Experts of a small language model.
Size: 13 layers, width 448, vocabulary 36430, 162M parameters.
Training: 1209M tokens, 9224 steps.
Below are experts of layer 7 (counted from 0) of a mixture-of-experts language model. Rows are named router (the router's row for the expert), gate (a neuron's input weights, with its number), up (a neuron's input weights, with its number) and show model dimensions 224-335. Each number is 128 + 32 x the weight over its row's rms, rounded and kept within 0 to 255.
Before each expert's rows: "comes after" lists some tokens at least twice as common just before its tokens as in all text; "mostly gets" lists some tokens that are sent to it at least half of the time. This comes from a sample of Wikipedia text that the model never trained on. Tokens count by the router's weight.

# expert 5
comes after: "\n", " |", " a", "|", " ", " his"
mostly gets: "==See", " also==", " member", " father", " son", " wife"
router [114  85 158 133 121 168 133 139 125 106 153 183 110 113 136 151  86  98 171 137 130 131 123 100 142  59 136  95 107 145 111 182 185 196 106 164 126 125 107 130 125 117 139  84 132 102 117 101 101 132 133 113 195 158 167  90 163 101 144 142 122 109 154 126 145 139 117 161 117  95 112 175 101 105 137 150 141 145 134 120 158  96 133 142 180 120 113  97 100 127 121  86  86 140  96  93 149 114 121 116  83 139 131 166 145 154 119 127 143 149 119  98]
gate1 [107  98 120  86 143 168  86  91 125 132 176  64 119  61 146  73  72 117 125  65 103  93 136  85  86 109 108  80 107  79 125  92 144 160 141 178 130 143  81 150 118  94 155  49 163 143 157 154  84 112 191  64 122 118 141 119 177 152  78 147 166 115 185  49 164  74 160 101 158  89 153 113 201 124 115 131 177 135 173 118 129 128 158 132 105 176 136 120 102 113 164  94 136 108 150 157 191 110 152 187 105  59 150 125 103 155 121 150 128 151  80 124]
up1 [102 105 144 180 174 125 114 173 122 143 168 155 140 159 107 178 100  70 126 165 159 186 157 160 183 171 170 160 132 140 147 137 105 121 140 174 154  94 205 181  75 106 151 141  62 172 118 106 174 116 114 126 162  73 203 134 106 158 154  86  80 170  92 142 119 110 201 157 126 163 149 173 114 173 183 122 105 126 133  91  61 175 105 138 155 166  91 152 136  93 111 179 122 112 133 117  73 137 177 150 138 149 129 143  59 108  80 103 106 133 172 180]
gate2 [145 134 176 113 108 111 117 120 105 134 123 155 157 142 221  97 134 128 155 135  87 124 147  91  88 137 106 143  74 140 152 112 132 140 103 130 167 148 133 129 101 103  99 105 186  75 128 134 117 155 138 169 144 142 200 203  98 142 134 145 130 143 198 188 132 111 100 161 132  93 144 143 131 104  81 146 134 164 130 103 176 156  78 171 161 115 164 121 148  91  88 135 132 154 141  92 118 182 139 152  80 161 156 102  96 121 131 146 113 122 140 116]
up2 [138 153 119 141 156 118  85 173 163 216 152 124 111 147 109 114 127 123  99 124 109 147  90 143  86 122 127  98 138 153 109 101 131 144 131 127 154 122  89 113 166 126 125 136 103 142 101 127  87  86 173 148 123 106 162 114 113  79 144 181 162 110 104 198  98 175 120 112 146  97 114 122  81 169 181  86 105 142  99  89 235 110 131  85 122 114  93 133  89 149 112  58 114 185 118  84 149 160  99 114 115 109 108 189 142  97 105 137 134 161 137 114]

# expert 9
comes after: "\n", " ", " as", " on", " \"", " by"
mostly gets: "==S", " appointed", " Coordinates:", " elected", " Party:", " arrested"
router [172  90 129  92 117 163 121 102 166 137 171 143  95  69 148 131 134 122 119 126  97 184 157 131 121 199 132 161 106 183 119  86  42 152 155 143 102 145  54 161 166 132 161 167 103  66 122 127 151 151 188 176 191  83  96  99 105 125 160 159 114  70 163 108  82 235  17 115 130 137 151 155  63  86 103  95 123 137 115 148 114 140 148 109 121 136 125  85 110 123 134  44  87  81 141  56 162 170 158  74 136  56  72 116 148 154 131 148 161 149 151 154]
gate1 [122 147 102 112 111 178  82 180 238 115 121 150  63 201 115 198 138 170  93 121  44  75  77  68  76 184 199 114 132 142 126 141 120 104 172 133 114 137  81  92 127 137 147 121 173  58 102 130 139 186 126 142  98 127 135 112 124 128 126 142 169 103 131  86 106 165 164  92 105  78 138 107 149 106 137 112 155 168 101  99 181 142 157 172 143 194 174  95 172 113 158 108 141 166  65 100 184 157 172 135 119 107 159 147 125 116 132 167 164 125 165 154]
up1 [ 84 130 115 141 137 120  70 112 174 112 164 173 120 149 127 166 165 152 101 133  91 125  91 136 113  95 105 104 129 165 149 114 155 130 133 126 196 161 119 107 151 147 104  60 139 106 168 159 106 183 107 159 174  96 142 196  73 120 107 122 193 135 132 155  92 153 146  96 174 111 155 207  90 144 123  99 102 106 125 109 150 138 171  96 182 112 121 121 114 109 156 186 148 156  75 112  98 198 173 100  89 178  76 146 125 108 118 119  82 155  80  99]
gate2 [129 135 185 117 144 142 134 114 110  93 175  68 141  96 133  80 131 155 127 130 117 115 162 110 176 173  97 127 101  59 130 133 172 102 103 134 115  86  98  79 129 113 131 148 181 177 133 174 101 156 130  92 112 109 150  98  93 137 168 117 169 186 115 158 126 102 144  84  71 112 162 138 111 114 146 147 140 131 154 137 154 103 104 163 124 133 208 152 109  74 135  85  92 120 130 104  78 164 105 180 129 100 171 124 122 155 122 126 122 142  52 124]
up2 [136 200 110 154 148 116 133 141 160 172 138 168 144 164 155 143 112 145 172 100 137 128 120 118 145 115 148 152 113 125 101 119 131 113  55 142 114 123 137 134 177 108 146 134 185 133 143 115  73 175 157 118  42 193  92 132 156  80 129 136 156 163 175 152 102  98 125  87  96 147 156 169 132 119 117 175 130 163 156 110 140 125  87 183  86 116 157 148 115 125 117 125 149 157  94  64 157 124 180 122 111 131 132 103 127 136 149 168 129 177 157 113]

# expert 14
comes after: " of", "-", " by", " in", " and", " from"
mostly gets: " John", " William", " Michael", " Robert", " Charles", " Paul"
router [ 60  80  91 124 111 125 129 125 173  80 158 121  73 164 159 200 146 166 100 152 166 120 161 172 131 108  92 202 124 121 115 168  98 133 108 151 135 183 117 135 121 124 148  90 193 137 121 130 119 101 127 119 180 126 170 132  99  78 107 100 132 153 115 164 125 146 144  87 127 125  96 129 181 123  99 142 173 140  87  97  92 150  54 179 117 124 144 139 128 119 107 129 165 161 164 166  90 106 114  47 143  73 140 131 114 133 165  53 118 166 162  99]
gate9 [107 130 157 151 129 140 133 140 189 135 137 143 115 124 143 121 155 163  76 200  80 150  79 139 185 106 145 150 131 124 137  64  98 162 147 147 166 124 112  85 100 149 104 172 100  97 105 177  92 175 155  89 161 116 114 129  55 156 176 132 157 125 179 131  78 137 119 155 108 129 157 115 111 137  78 222 115 118 134 126  97 203  78 135 130 140 131 121 153 211 128 183 100 148 138 132  78  53 144 104  66  64 181 150 101  82 141 159 155 104  84 128]
up9 [126 111  76 111 143 160  84 107  78 105 154 139 119 101  70 144 138 106 137 113 124 115 174 149  83 160 139 119  63 121 148 200  91 122 162 106 114 109 122 162 152 141 140  95 118 151 167 114 168  97 129 125 103 167  66 115 117 120 165 120 110 114 102 127 178  61  78 115 120 152 152  91 141  77 104  56 208 162 158 100 160 161 127 121 119 183  87 155 133  71 156  79 170 118 146 132 153 154 104 144 166 138  70 156 134 164 107 117 124 154 177  78]
gate10 [137 121 154 179 140 134 166 171 158 150 154 154 147  97 138 116 130 106 152 126 116 153 136 152 128 137  85 119 131 151 110 129 130 131 148 103 111  61 164 131  70  98  91 129 124  85 131 155 124 107  78 110  39  72  97 144  13 140  99 165 117 101 146  98 161  89 139 168 111 151 161 133 166 196  88 119 165  86 102  95  77 141 200 120 136  48 152  83  98 152  50 119 127 143  89 145 134 186 138 115 114  87 130  97 165 127 144 158 176 126 105 164]
up10 [135 182  81 150 108 154 176 128 168  63 119  76 133 114 121 147 148 139  94 143 124 168 135 116 182  85  58 133 120 139 128 124 189 191  80  95  74 124 119 128 125 115  84 154 148 140 131 131 139  92 113 125 158 217 129 127  61 118 151 151 131 123 103  78 149 130 194  98 114 107 188 153 154 126 128 117 147  85 114 137  47 153  79 106  95 130 144 143 118 170 125 123 158 134 149 109 134 109 148 141 126 141  86  99  87  86 120  97 122 122 140 142]

# expert 8
comes after: "\n", "==", " =", "===", " ==", " ==="
mostly gets: " ==", " ===", "==", "===", "==See", " also=="
router [116 112 148 122 134  75 125 159  84 107 143 193 128 130 140 128 136 106 107 140 168  85 103 148 104 185 175 170 122 109 133 127 140 129 128 176 121 143 132  92  71 141 106 143  47 174 163  91 112 121  86  81 177 167  91 154  98 164 140 154  78  67 158  56 153 185 175  99 117 102 129 137  91 166 127 138 105 122 112  77 158 117 138  85  96  84  81 103 106 165 171 108  76  99 114 131 172  77 119 116 165 131 226 109  85 102 134 112  91 105 124 105]
gate9 [122 101  82 126 122 116 185 145 118  38 154 150 182 131 113  96 167 185  92 129 126 122  89 132 138 177 122 149 136 127 149 135 139 161 108 101 157 196 158 139 109  81  48 116  92 109 155 114 114 143  89 165 159 116 188 134 164  73 147 134 196 136 146 116 153  97 105 118 154 146 104  97 153 109 160 165  87 105  70 152 123  91  97 181  97 138 136  91 115  85 141 141  62 175 171 168 127 137 145 159 108  69  83 137 170 135  72 127  80 103 175 149]
up9 [150 156 132 157 108 160 110 148 137 106 177  98  76 128 143  76 179 107  78  99 158 124 133  78 117 117 135 155 159  64 126 179  88 149 113 105 143 172 158 156 108 127  96 153 141 172 131 152 154  91 123 178 128 143 227 123 168  93 162  51 152 163 127 135 143 112 167 133 127 122 118 161 167 134 159 139  90 141 125 131 105 133 123 108  54 121 152 119 169  94  92  85 145 118 127 179  73 114 152 116 133  96  86 111 168 118  68 130  76  88 131 104]
gate10 [118 134 171 155 132  84 157 161 144 172 179 127 135 178  55 144 117 124 158 164  77 147 136 104 137 177 122 123  92 114 141  87 134 109 174 128 191 132  88 126 149 135  66 121 135 118 104 150 130 129 170  92 133  53  90 130 122 137 144  56 119 209  68 166 159 161 138 160 147 134 126 116 115  85 155  90  82 124 132 109 129  92 177 161 143 129 119  87 147 106 158 115 172 144  57 171 155  66 134 123 100 112 102 197 148 110 107  60 110  95 101 126]
up10 [ 97 138 170 118 154 100 133 180 177 156 179 109  89 194  99 187 117 118 124 145 117 197 123 124 135 160 149 123 117 107 114  95 146 143 166 111 142 162  77 120 125 100  74 135 161 132  96 127 138 168  92 107 131 109  64 161 102 126 148 109 132 148 128 124 166  99  91 184 126 137 151 108 145  76 131 117  90  85 103 182  54 109 149 161 140 128  64  64 151 137 161 130 122 132  63 125 162 110 120 147  98 132 157 134  98  90 124  89 112 144 138 164]

# expert 11
comes after: " |", "|", ":", " at", " played", " against"
mostly gets: " vs.", " UFC", " champion", " NFL", " Bowl", " Loss"
router [115 127  91  87 134  88 111 135 130 115 143 129 106 137 103 140 131 109 128  81 130 160 103  94  56 136 122  38 185 169 106 134 125 194 117 132 157 115 140 137 186 134 175 151  94 154 133 137 153 100 105 127  85 166  91 134 166 105  82 133 120 118 148 120 131  87 106 103 158 142 160 102 122 119 129  99 134 171 124  67  65 124 140  87 132  90 108  80 135 125 142 122 164 105 106 173 156 110 163  99 142 112 120 134 148 127 141 117 130 200 109 111]
gate1 [142  94 140 173 208 145  87  62 121 174 138  97 146  77 163 113 163 104 168  96 138  76  68  93  41 130 173 122 106 147 112 159 195 130  89 100 121 106 145 117  69 143 179 109  78 132 114 136 169 157  93  66 163 106 122 112 125 142 174 140 102  99 100 118  80 157 113 136 133  94 117 140 135  77 118 148 112 103 136 155 123 143  98 151  97 141  46 110 138 110 193 141 154 147 142  52 115 117 141 136 148 127 141 131  85 129  43 154 133 105 119 141]
up1 [117  47 165 131 130 129 157 189  83 190 130 129 117 180 101 157 156 132 152 131 128 159 183 117 141 100  59 135 138  86 150 149  98 117 126 118 105 184 108  83 202 112 164 122 140  80 128 102 154 165 121 174 131  99 105 142 158 112  82 107 115 151  87 158 139 111 147 155 157 140 163 223  66 130  46 130  82 170 142 125  94  95 188 203  89 192 165 171 127 106 122 108 105 158 155 157 102  66  71 131 123 149 120 160 152  72 147 131 162 100 118 102]
gate2 [106  30 144 100 123 121 159 135 113 184 133 119 108 117 170 117 148 174  99 170 157 112 115 136 119 111 129 117 103 155 171 184 162 122 125  94 206 133 135  33 113 134 178  26 161 129 118 137 152  71 160 109  90  75 115 103 147 145  74 133 179 149 116 130  67 107 137 160 152 156 120 163 178 108 115  77 159 158  98 165  82 153  94 140 135 124 148 166 169  99 160 136 112 139  83 124 139  78 156  91 166  98 145 107 130  42  76 117 151 107 151 125]
up2 [ 97 187  94 130 137 124  66 179 129  41 107 152 146 106 152 163 135 141 100 135 149 143 106  93 130  80 118 156 114 109 118 135 170 145 114 133 131 146  81 131 103 138 164 178  93 138 118  88 105 179 182 163 139 159 130 139 101 132 128 100 144 135 147 133 113 123 183 127 138  85 108  76 134 146 110 156 169  94 132  62 136 141  87 144  63  93 221  73 159 108  63 115 162  89 153 143 186  92 132  89 124 108 133 128 145  96 128 127 143  90 120 141]

# expert 21
comes after: "\n", ".", " but", " The", "s.", " In"
mostly gets: " did", " However,", "In", " During", "After", " does"
router [146 131 126 188 123 114 145  91 122 186 103  69 129  55 143 107 127 110 130 121 164 160 104  88 157 123 158 121 149 102 127 149  96 103 123 244 162 132 146 186 126 123  76 133 101 173 101 144 119 162 154 161 176 150 139 108 134 156 106 149  98 132  79 153 145 122 177 194 142 106 135 142 126  95 128 109 158 111 120 143 112 159 123 156 141  73 108 178 176 120 125 122 176  84 112  90 159 173 161 165 126 171 119  93 123 110 163 135 102  39 128  84]
gate1 [137 124 128 154 121 169 174 215 122 131  79 131  44 148 123 138 124 126 163 134  76 116 133 111 138 140 127 113 158 110 133 175 123 111 141 139 168 144 132 125 112 106 133  44  95 121 154  98 141  90 198 149 149 138  74 119 118 120 120 118 145 113 130 136 178  71 189 145  53  65 120 111  89 156 107 103  92 124 155  91 193 120 106 164 154 169 150 149  98 150 112 123 133 103  62 139 114 149 155 140  88 125  96 195 177 117 118  73 103 126 141  69]
up1 [136 123 192  72 166  67 122 143 137 108 130  74 134 166 106 207 137 159 106 156 130  96 181 111 152 133 181 136  76 163 167 161 142 164 127  83 126 135 113 166 119 130  99 129  96 161 118 177 134 128  88 165  89 148 140 140 153 160 123  67 103 144 138 131 110 147 149  47 116 174 148 129 174 121  84 130 152 170 106 132 108 124 147 127  94 119 128 112 115  97 125  97  93 122 122  60 112 108 161 120 110 113 110 161 101 112 182 170 104 113 134 123]
gate2 [161 152 133 161  90 144 141 149 170 118 143 122 118 141 127 134 108  85  96 199  78 115 128 141  78 141  84 113 191 107 139  98  98 130 139  91 145 100 133 140  79 154 132 154 176 124  70 123 201 125  73  87 142 110 126  95 146 119 125 197 124 125 131 106 155  84 143 184 118 101 215 180 127 160 111 155 159 135 155 144 149 141 111 110 129 127  86 129  70 149 120 142 118 130 113 126 171 109 154 121 109  75 142  98 186 148 123 141 146  85  73 128]
up2 [200 123 103 159  98 134 160 183 152 101 154 166  71 167 129 119 120 104  86 171 103  97 131 125  72 160  94 153 139 152 114 138 134 138 173 122 124 121 169 140  76 139 129 122 186 104  56  96 178 143  88  65 126  91 140  93 135  95 186 164 129 142 111 138 137 112 145 175 127 118 184 152 120 160 105 126 139 111 139  90 147 144 114 144 102 159 147 149  83 140 111 171 141 113 128 169 180 136 171 133  99  62 107 122 143 123  99 132 108 104  96 131]

# expert 7
comes after: "\n", " ", "The", " The", " 1", "."
mostly gets: " These", "This", "The", " H;", "----", " Goals"
router [161 116  98 162 109 108  89 124 140 154 150 163 145 113 120 102 131 186 139 100 102 145 181 106 112 177 217  85  91 167 140 114 164 127 187 140 105  89 158  72 142 103 104 177 132 154 134 114 109 182 162 118 173  69 177 147 123 131 183 156 171 136 100 123 174 170 186 169 132 141 152 167 135  99 146  87 119 133 195  32 111 111 136 141 101 173 107 157 156  90  95 124  96 127 113 125 110  96 118  87 122 144  98 129 157 128 119 151  95 117 139 138]
gate0 [ 82 135 124 163 100 146 159 161 119 122 163  73  85 136 124 110 118  75  74 152  78 198 166 143 148 120 105 167  89 167 190 113 120 108 120 162 142 106 126 147 147  78  65 154 114 151  82 131 132 147 152 148 126 132 157 106 145  92 101 142 140 102 121 123 128  93 177 162 184 104 138 123 109 147 118 167  65 104 149 108 111 144  76 147  63 183 167 141 106 173  97 141 151  53  79  99 110 138 157 149  96 127 122 159  93  66 163 164 151 176 162 113]
up0 [139 150 160 131  76  75 189 104 196  87 109 123 131 120 148 168 104 187 168 170 144 132  80 113 149 120 143 115 137  96  94 152 143  93 164 138  98  93 173  96 140 154 147 131 129 123 135 117 144  48  82 150 114 151 153  99  96 135 108 153 121 172  86  27 148 142 132 108 146 153 110 116 163 141 187 181 156 107 175 163 127 110 132 153 152  83 163 166 148  42 163 143 141 189 153 168 131 125  98 101  99 136  89  71 150 155 119 129 134  75  16 136]
gate1 [137  93 168 124 135 114  89 165 217 123 140 143 117 121 117  57 117 141  91 109 123 154 112 144  97  90 144  89 182  57 151 173 133 183 153 129  88 167  73 168  85 135 125 123 214 105 140 149  85 131 130 194 139 137 180 130 100  88 131  93 208 172 136 112 156 123 121  66  57 144 106 144 140  84 100 125  71 116 128  40  59 195 110 168  81 172  94 108 106 145  93 142 155 197 115 155 145 116 126  97 129  95 162 136 115 195 134 137 120 124 110 132]
up1 [117  96 155 176 158 149 149 124 162 146 174 176  98 156 132 135 110  61 112  74 155  94  97 150  87 141  86  85 110 150 150 114 124 171  94 153 160 153 151 139 116  98  92  84 106  95 155 143 163 169  97 156 175 138 112 178  88 136 146 115 197 133  81  92 121 169 125 161  88 103 113 113  98 130 114 130  93  91  49  95 107 125 153 176 158 171 129  66 145  97  96  89 149 142 169 111 137  99 136  86 100 137  96 147  97 139 164  92  47 120 115 138]

# expert 10
comes after: " |", " and", "|", ";", " than", " 4"
mostly gets: " one", " three", " many", " some", " Preceded", " four"
router [135 137 128 137 134 102 137 121 182  96  46 111 160 146  98 147 159 180 173 164 108  67 118 156 109  69 144 101  92  84 112 124 165 162 156  91 112 138 191  84 135 139 116 211 143 123 125  83 120 158 159 154 163 145 120 123 168 172 148 196 100 113 112 174  69  89 116 177 135 146 134  98 113 146 137 101 136 172 162 136 107 140 120 140 120  87 129 118  50 177  87  98 117 148  73 107  88  58  87 190 121 140  88  84  81 155 118 154 101 106 158  72]
gate1 [179  36 128  83 142 139 137  77 105 101  98  91 155 103 112 103 112 115 101 142 150 101 141 192 174 105 107  76  42 128  92 150 129 108 192  87 140 137 131 195 118 154 170 135 158 174 163 132 133 134 194 178 172 125  92 132 135 176  91 123 129 153 122 160 167 125 110 126 141 151  87 129 117 126 130  79 149 147 118  99 189  83  79  90 112 116 113  72 158 166 163  93  79 127 120 136 126 152 142 138 100 121 156 118 143 200  85 109  96 144  65 112]
up1 [136  81 104 114  31 167 117 109 155  84 179  72 129 157 101  40  75 135 123 105 116 125 104 115 151  94  90 102  28 131 141 165 100 141 163 149 120 126 130 182  97 142 156 139 156 191 130 120 125 101 116 171 119  99 119 115 149 196 128 154  84 100 135 117 133  91 144 154 112 189 129 141 119  69 171 104 108 155 138 114 165 120 106 119 125 138 133 165 177 153 114  93 131 174 171 172 124 143 116 117 159 171 145 158 151 185 137 147 152 105 119 105]
gate2 [ 71 110 147 188 102 107 116 175  55 149 140 145 124  99 167  99 115 149 173 121 108 147 154 129 126 117 165 107 133 102 171 212 135 136 139 189 139  94 145  92 171 191 183 113  66 162 128 104 187  83 103 125 128 150 164 118 118 131 147 148 146 207 124 152 163 132 175 146 103 122 114  98 165 131 179 138 138 134 114 162 139 149 193 125 130  55 174 194 192 126 132  76 137 107  84 178 146 138 123 108 175 137 128  77 129 154 112 140 112 159 152 118]
up2 [164 193 112 175 141  99  87 141 135 117 125 143 133 119  73 143  46 115 174 137 152 105 102  79 135 124 139 103 190 113 133 127 122  68 122 166 144 135 104  65 144 160 103  99 163 141 136 132  92 104 122 106 120 101  51 111 128  79 148 160 129 132 108 183 104 114 137 171 128 111 167  98 142 128 135 169 119 139 224  76 156 138 116 161 131 132 184 183 104 154 125 157 145  91  87  89 136 136 143 164 158 157 127 116 179  97 159 195 113  89 189 142]

# expert 30
comes after: " |", " with", " for", " by", " 0", " used"
mostly gets: " .4", " Chevrolet", " With", " MEX", " 1–3", " ITA"
router [131 169  78 105 137 175 132  89 139 100 121 116 126  57 136 118 147 134 172 132 128 106 129 145 127 157 128 125  94  99 116 124  81  87 127  77 150 144  95 134 153 134 140  78 163 119 106  96 142 139 121  94  95 174  77  81 119 153 170 182 110 176  97 163 115  67 127 141 131  49 135  92 140 129 128 122 115 138 143 121 167 175 115  86  87 143 122 119 143 182 166  99 129 166 135 112 138 140 132 116 121 175 176 192 193 117 186 165 128 144  73 105]
gate1 [127 149 137 112 117  40 177 118 141 149 111 148  97  89  87 114  75 123 167 178  82 165 148 135 140  65 107 117 120 115 137 129 152 115 146  91 121 121 158 178 159 115 108 182  91 159  81 192 180  67 160 166  37 111 166 126 144  68 128 164 165 135 150 148 118  94 146 139 127 139 100 139 131 135 146 160 178 150 159  91  61  83  91 177 105  66 204 118 119 135 110 163 128 112 118 141 124 153 121 118 119  65 148 137 102 116 162  94 125  94 182 160]
up1 [ 93 144 166  84 134 152  78  99 147  88 172 149 161 167 161 120 119 128 109  93 193  99 110 131 110 167  58 145  97  89 153 145  85 143  89 146 165 148 163  92  70 128 134 136 181 128 149  95 124 119 106 129 192 184 100 125 116 136 150 103 126 122 137 143 146 102 138 136 143 116 146 138  88  49 169  81  74 132 128 121 150 169 227  93 136 131  51 153 117 133 165  73 158 115 133  98 133 122 169 141 152 109 150 127 187 160 133 125  97 121  83 108]
gate2 [ 98 128  91 167 149 147  84 118 106 144  98 153 113 113  99 160 102  87 157 141 174 112  91 106 130 116 130 138 157 124 137  81 130 107 166 107  80 146  76  86 150  98 157 138 146 140 150 165  98  80  65 103 105 211 117 100  92 127 168 108 158 174 152 126  91 127 157 131  50 190  99  91 152  94 127 139 117  95 160 107 124 119  94  79 143 126 127 135 159 153 162 142  83 141 122 146 138 138 132 126 106 114 167 117 130 152 161 127 113 134 108 109]
up2 [100 134 179 132 146  85 101 157 110 142 156 128 143 113 151 141 101 111 109 106  85 126  96  59 125 141 140 101 120 143 146  97 178 210 163 101 172 152 165 137  99 157 110  94 140 125 138 105  80 150 153 153 151 151  90 138 182 172 125 121 140 119 147  58 192 120  82 107  93 183 115 131  97 178 136 118  93  98 147 179 155 106 149 118 163  88 153 140 114 106 132 137  77 134 166 117 135 112 131  94  99 141 105 127 155 119 108 159  80 124 117 129]